Weights of a small mixture-of-experts language model, trained from scratch on English Wikipedia.
Experts: 128 squared ReLU neurons an expert, 4 picks a token, a sigmoid router.
Training: a variant of SOAP for the experts, 404M tokens.
Below are experts of layer 4 (counted from 0) of a mixture-of-experts language model. Rows are named router (the router's row for the expert) and show model dimensions 320-383. Each number is 200 + 20 x the weight over its row's rms, rounded and kept within 0 to 999.
After each expert's rows: a language model's description of what the expert responds to. This comes from a sample of Wikipedia text that the model never trained on.

# expert 38
router,215,233,171,211,179,225,216,209,170,167,205,199,149,175,184,220,178,233,178,187,198,217,173,214,183,218,175,204,192,155,199,221,172,199,211,186,194,190,225,189,199,192,226,206,223,201,200,191,209,222,198,221,205,202,229,226,196,175,180,210,231,183,194,229
It responds to: Prepositions completing a verb or noun phrase, such as win over, ran for, died of, converted to, fixture with.

# expert 48
router,211,238,181,202,209,196,211,160,197,191,207,182,188,219,211,208,223,198,166,172,204,207,160,165,203,193,181,180,204,216,171,229,223,187,210,208,177,157,208,172,201,223,200,186,201,222,217,204,218,220,243,211,167,207,183,189,211,184,178,227,196,177,174,216
It responds to: En dashes, hyphens, colons, periods and symbols between digits in scores, ranges and times, such as 3–1, 2017–18, 1:49.

# expert 27
router,222,187,149,210,229,215,231,195,204,192,225,190,160,167,175,210,182,176,218,191,202,184,173,193,200,211,179,195,169,182,153,241,205,204,210,188,203,189,226,218,174,220,226,210,209,217,223,180,193,192,217,200,181,212,216,179,196,214,206,182,209,183,191,184
It responds to: Nouns heading a named entity or noun phrase after the or a name: band, station, Committee, Squadron, team, area.

# expert 0
router,216,190,194,163,223,217,210,182,213,219,202,197,172,197,210,217,220,186,225,191,212,191,178,153,190,211,187,180,183,192,170,230,183,227,200,210,190,160,220,176,212,200,214,195,214,189,238,194,184,227,221,234,166,159,206,183,202,206,174,191,201,189,168,218
It responds to: Unit and abbreviation tokens right after numerals, such as km, ft, kg, mm, million; also website labels and word fragments.

# expert 3
router,214,228,169,183,198,196,235,225,199,173,228,205,176,179,190,201,210,223,172,153,204,211,181,187,232,205,186,168,189,196,215,210,214,197,228,183,192,180,191,194,160,224,194,183,174,183,212,186,198,240,228,220,194,200,188,201,193,218,175,214,195,194,195,185
It responds to: Main verbs and participles after was, is, were, to, such as released, died, began, built, plus words after "as" like possible, to.

# expert 45
router,231,222,174,186,187,216,235,202,201,185,200,194,187,176,186,201,207,223,206,188,229,179,214,183,235,215,174,159,184,144,162,207,189,198,191,178,189,179,214,201,184,193,232,208,203,179,219,205,205,244,210,215,169,186,205,208,193,176,201,212,186,162,195,189
It responds to: Newline tokens ending lines, section headings like "==See also==", table rows, infobox fields and list items.

# expert 37
router,220,231,187,170,191,201,207,189,206,204,236,170,177,197,194,217,223,173,170,186,219,151,211,167,195,198,191,182,179,171,146,209,200,240,208,180,173,197,234,202,210,206,198,206,247,182,220,186,201,201,212,203,193,203,217,198,160,206,190,213,188,164,207,179
It responds to: Pipe separators between cells in tables of track lists, sports results and election figures, plus semicolons and dashes in similar lists.

# expert 32
router,236,196,194,167,204,222,223,216,191,201,220,191,194,210,211,191,205,183,179,179,179,196,220,208,199,225,146,175,181,177,175,200,197,175,199,207,179,185,205,191,173,199,221,209,214,199,251,199,203,208,241,205,195,200,207,174,227,220,203,195,212,149,185,150
It responds to: Word-final pieces of taxonomic and foreign names, such as -ia, -ensis, -us, -idae, -ine, in species lists and place names.

# expert 16
router,216,222,182,188,229,213,199,206,196,194,181,203,202,186,191,208,196,173,184,211,205,198,202,192,207,210,150,187,169,189,133,213,199,213,196,200,213,184,203,180,198,176,216,193,208,184,231,194,229,222,225,212,184,188,203,206,175,195,214,197,203,194,166,171
It responds to: Prepositions and articles after a noun phrase in running prose, such as the side of, manner in, proportion of, across, throughout.

# expert 22
router,224,201,200,177,224,216,207,169,217,205,232,229,208,209,232,258,184,219,191,208,200,162,200,180,166,194,190,191,198,194,179,220,175,201,204,198,168,193,229,198,174,193,212,241,221,190,247,228,232,240,223,217,208,191,211,193,199,184,187,214,214,138,186,229
It responds to: First pieces of unusual proper names and rare words, especially species genera and foreign names, such as Cryptocarya, Anchises, Smotrim, Cajamarca.

# expert 43
router,205,200,182,218,203,224,212,184,197,191,215,205,157,194,197,218,205,215,202,186,191,183,166,187,215,211,195,174,186,161,157,223,208,195,182,191,241,238,201,197,171,204,204,212,199,198,256,191,196,252,223,229,196,195,153,213,194,218,193,221,239,163,165,221
It responds to: Standalone space tokens in tables and lists that come right before a number, such as scores, years or ranks after a pipe.

# expert 11
router,220,221,205,200,229,216,211,183,220,142,232,215,157,203,179,199,216,217,195,199,186,200,174,173,204,223,201,167,170,150,222,204,204,189,187,196,212,202,219,195,157,248,211,186,235,187,187,201,223,251,214,224,186,170,182,195,181,182,202,197,198,179,172,213
It responds to: Bare space tokens in tables and prose that come just before a number, often after a pipe or colon, e.g. | 31, in 1840.

# expert 23
router,203,177,152,209,199,212,234,207,214,182,232,214,174,169,194,215,191,174,203,182,222,190,191,187,193,229,185,194,200,190,193,234,209,183,197,190,192,170,199,196,187,178,211,189,201,232,247,150,211,207,208,217,208,204,191,212,180,208,212,155,208,209,189,169
It responds to: Nouns right after the, a or his, often abstract or work-related, such as role, goal, career, song, effects.

# expert 20
router,205,235,178,171,241,218,218,207,205,196,222,205,170,184,176,219,197,168,178,185,184,201,170,181,247,186,176,184,175,171,212,210,172,210,230,200,186,228,210,204,179,205,223,229,225,204,230,213,200,221,198,204,227,203,204,213,236,206,187,174,217,198,179,214
It responds to: Forms of be and have, subject pronouns, and adverbs like also, not, only, as in "the station is owned", "reviving it".

# expert 7
router,223,202,182,178,185,213,223,183,202,170,239,204,172,163,192,207,219,183,173,211,180,210,189,173,184,201,162,194,207,197,144,219,194,206,203,198,185,208,238,203,185,220,251,219,224,184,218,211,204,207,216,199,146,189,193,217,235,214,198,212,195,148,200,173
It responds to: Commas, semicolons, ampersands and dashes separating names or places in lists, plus name particles like de, van, von, ibn.

# expert 50
router,218,213,178,197,264,225,213,210,203,188,215,210,169,161,207,192,201,195,204,191,208,213,202,175,218,227,151,169,163,199,157,205,222,208,193,219,250,197,218,169,201,182,218,212,209,222,206,188,233,206,220,209,186,171,202,199,182,194,183,201,236,190,167,206
It responds to: Articles and possessive determiners starting noun phrases, such as the, a, an, his, their, its, and possessive 's.

# expert 24
router,213,197,184,176,219,256,228,206,216,168,202,207,187,204,197,232,182,178,193,214,180,168,205,216,180,190,185,185,195,192,133,227,169,210,155,169,191,202,218,202,180,215,226,196,237,207,180,207,208,225,214,202,202,147,185,220,199,173,195,219,195,190,196,187
It responds to: The words of and the inside titles and proper names, plus place-name starts like New, South, North in New York, South Carolina.

# expert 13
router,208,217,185,223,192,215,222,189,163,173,209,172,171,164,208,196,207,230,204,216,204,189,186,206,195,200,206,215,178,190,172,188,199,209,202,198,222,175,191,194,202,194,191,185,238,189,214,185,233,230,207,210,216,190,175,228,195,209,188,196,185,199,183,192
It responds to: Periods closing sentences before a new one begins, also list-item hyphens at line starts and abbreviation dots like No. and D.C.

# expert 19
router,216,198,169,186,209,214,227,191,174,168,199,179,199,188,166,197,234,201,185,189,176,170,182,209,203,229,147,161,182,168,163,209,204,192,189,165,236,195,204,206,182,234,212,234,221,217,206,177,221,189,237,219,201,209,213,201,175,198,207,192,184,136,193,193
It responds to: Second pieces of place names, such as suffixes -ville, -ton, -ford and words like County, Haven, Lake after New, San, Salt.

# expert 63
router,222,228,174,197,182,223,218,177,240,186,196,195,189,181,176,174,220,213,180,190,239,164,200,183,211,217,189,180,189,153,159,211,206,191,205,207,181,199,189,204,175,194,263,199,224,199,235,186,186,216,217,210,178,184,223,206,202,215,182,202,203,167,196,188
It responds to: Pipes, semicolons, colons and line ends separating cells and fields in tables, infoboxes and taxonomy lists like Order: Coleoptera.

# expert 25
router,220,207,199,196,159,243,219,183,185,165,200,199,145,176,182,227,226,217,162,173,183,188,224,223,162,247,160,184,175,176,169,222,203,185,208,204,217,214,220,201,168,210,224,196,208,231,246,166,200,221,192,197,192,191,199,213,211,229,206,198,221,196,191,184
It responds to: Opening quotation marks before song, episode or quoted titles, and section-heading markers like == and === with following line breaks.

# expert 35
router,227,229,188,189,247,208,218,208,188,145,198,214,157,193,244,197,229,185,223,183,207,222,172,190,197,204,206,186,203,188,203,191,162,179,200,177,220,186,252,186,191,210,214,190,224,199,182,198,216,215,214,249,213,185,221,224,185,185,167,209,213,180,171,198
It responds to: First cell of a markdown table row or label, such as Chart, Candidate, Turnout, Total, or a leading digit after a pipe.

# expert 61
router,217,197,189,182,237,215,211,220,190,181,197,221,187,195,211,203,213,167,181,186,203,234,227,190,240,196,168,180,170,193,221,204,180,212,206,201,206,176,192,202,211,204,196,211,229,214,191,179,221,188,266,203,194,196,229,198,199,183,193,188,190,194,200,224
It responds to: Digits inside decimals, coordinates, statistics and dates, such as 45.24194°N and 3,171, plus spelled-out numbers like ten and hundred.

# expert 33
router,238,209,181,214,192,208,213,185,202,185,219,245,189,210,201,188,194,210,190,187,233,212,209,219,194,233,191,183,161,200,186,227,198,183,191,184,199,215,195,214,166,219,236,174,200,188,252,188,217,214,208,240,200,172,192,204,207,149,213,181,213,199,194,173
It responds to: Occupation and description nouns in short biography or list entries, such as politician, footballer, actress, plus "of" in "Head of".

# expert 46
router,227,245,172,181,207,214,222,196,214,172,221,212,164,188,163,216,198,195,185,185,200,172,207,201,215,229,199,156,183,152,195,226,204,205,189,180,195,191,215,199,158,217,201,176,235,217,217,183,173,201,204,234,184,178,173,203,200,212,214,196,197,192,200,182
It responds to: Closing parentheses, percent signs and final cells in tables and statistics, such as 28.6%, KO (punches), scores, Undisclosed.

# expert 4
router,195,204,192,195,200,224,215,228,214,180,233,197,186,192,172,195,232,189,207,214,193,178,191,164,180,218,196,197,168,178,171,226,192,162,213,177,239,223,202,194,213,215,234,209,199,212,216,181,203,216,212,242,207,183,174,211,179,234,199,212,185,139,190,175
It responds to: Final digits of years and dates, especially in lists, tables and time spans, as in 2015, 1996, 1937; also century, ago, BC.

# expert 53
router,216,205,200,184,232,209,206,199,185,143,233,204,189,188,192,189,201,213,192,198,231,167,209,193,210,197,183,189,182,160,212,223,182,176,177,191,192,196,233,185,173,167,198,236,195,196,208,203,216,209,205,212,204,216,178,203,163,202,189,176,189,159,202,206
It responds to: First digits of numbers in tables, election results and sports stats, after a pipe, space or semicolon, as in | 256, 65; 37.

# expert 47
router,227,219,189,157,226,209,210,236,158,186,189,206,183,172,208,213,188,200,168,191,206,193,197,199,193,200,165,204,143,174,209,214,167,166,179,187,204,188,240,217,218,194,225,205,190,237,203,208,218,205,212,201,212,174,212,177,226,174,192,192,193,165,204,192
It responds to: Later digits inside numbers in scores, durations and stats tables, such as the 0 in 2–0, the 3 in 3:03, and Pts.

# expert 14
router,218,197,189,175,230,207,201,174,178,190,162,255,189,219,192,193,180,192,137,162,238,209,177,174,226,213,168,185,176,175,214,228,205,189,239,179,175,185,187,178,200,209,226,198,204,173,228,215,246,213,233,227,211,185,207,186,212,198,212,173,203,194,184,211
It responds to: Words linking a subject to its contents or description, like including, consisting of, called, found in, and colons in infobox fields.

# expert 18
router,201,209,185,222,252,229,225,191,186,218,186,203,208,199,208,230,202,174,195,175,201,182,200,197,222,221,170,176,158,183,196,212,179,190,196,173,182,201,217,188,188,180,210,211,196,200,249,201,211,221,219,208,162,176,185,223,196,189,172,186,206,160,171,200
It responds to: Plural-noun modifiers and quantifiers such as several, various, many, social, political, and the head nouns following them in prose.

# expert 42
router,194,231,192,217,191,217,214,196,172,181,229,191,181,192,208,214,176,230,169,164,187,206,176,203,211,219,194,194,166,183,199,241,186,204,206,203,174,179,223,205,179,232,196,230,212,194,211,199,209,213,213,213,191,182,173,235,211,222,201,171,204,182,189,195
It responds to: Function words after verbs or commas, mainly the, as, a, an, that, as in appointed as a, as well as.

# expert 54
router,251,197,187,172,229,201,230,206,194,188,252,203,170,182,188,183,212,198,200,183,190,201,191,194,207,204,185,204,171,204,225,207,157,202,200,172,205,169,184,189,191,216,226,165,209,244,194,200,208,210,213,224,151,183,178,201,191,204,172,184,206,191,167,200
It responds to: Column headings and field labels in tables and infoboxes, such as Location, Votes, Score, Length, Population, Win %.

# expert 56
router,209,224,182,181,214,220,204,222,225,150,217,238,140,224,192,221,212,189,209,168,198,178,198,152,229,227,191,169,173,173,182,189,191,187,202,150,230,199,188,191,200,190,227,220,214,196,200,176,218,211,207,237,188,172,218,229,169,176,182,206,225,186,186,220
It responds to: Section heading words and markup like ==, History, Career, See also, Personal life, table rows, line breaks, and taxobox "classification".

# expert 58
router,224,205,186,225,198,221,217,184,199,184,214,223,169,200,201,194,189,194,203,160,242,199,171,215,245,213,173,196,177,172,181,244,192,176,178,157,207,178,193,230,196,214,194,203,206,191,211,182,210,204,204,224,205,180,211,198,206,197,182,192,181,183,157,223
It responds to: Nouns for roles, kinship and groups, often after the, his or a, such as Prime Minister, father, team, Party, Secretary.

# expert 44
router,197,227,188,153,174,213,204,203,191,183,202,196,188,227,221,198,195,193,187,195,172,206,208,164,198,215,167,189,186,179,191,236,192,194,197,205,188,203,242,188,182,213,244,255,198,207,215,206,220,248,215,236,178,195,189,203,199,192,213,182,227,178,172,205
It responds to: Capitalized first pieces of non-English surnames and place names, such as Kh, Sh, Y, Z, K, e.g. Ajay Khurpe, Hafizullah.

# expert 26
router,219,201,202,174,192,223,196,192,185,175,236,189,184,206,170,220,235,207,193,177,195,165,197,200,179,239,193,168,179,162,169,214,184,204,210,185,226,173,221,187,187,176,223,223,209,196,205,188,223,238,245,211,159,179,197,181,228,216,213,196,209,157,186,210
It responds to: Korean, Chinese, Tamil byte pieces, accented letters like á, ö, ō, coordinate seconds marks ″E, ″W, and odd name fragments.

# expert 2
router,210,219,158,203,246,221,215,194,208,214,219,199,187,169,184,199,187,178,209,168,200,184,198,205,208,246,164,162,162,201,199,226,213,169,197,199,196,192,189,197,179,187,205,184,218,217,274,198,213,192,227,220,196,157,206,199,170,184,178,188,225,182,188,181
It responds to: Common nouns for fields, activities and concepts, often with suffixes -ity, -ation, -ing, such as education, control, vegetation, liquidity.

# expert 57
router,207,216,167,202,181,221,213,218,175,200,219,211,177,186,218,190,225,169,207,188,200,221,196,209,227,192,150,188,194,203,167,237,207,206,201,198,170,189,215,192,208,180,236,216,208,215,212,178,198,233,200,203,191,185,199,211,178,190,187,184,205,208,192,232
It responds to: Commas and periods, often fused with quotes or parentheses, ending phrases in prose, such as after "In August 1963" or list items.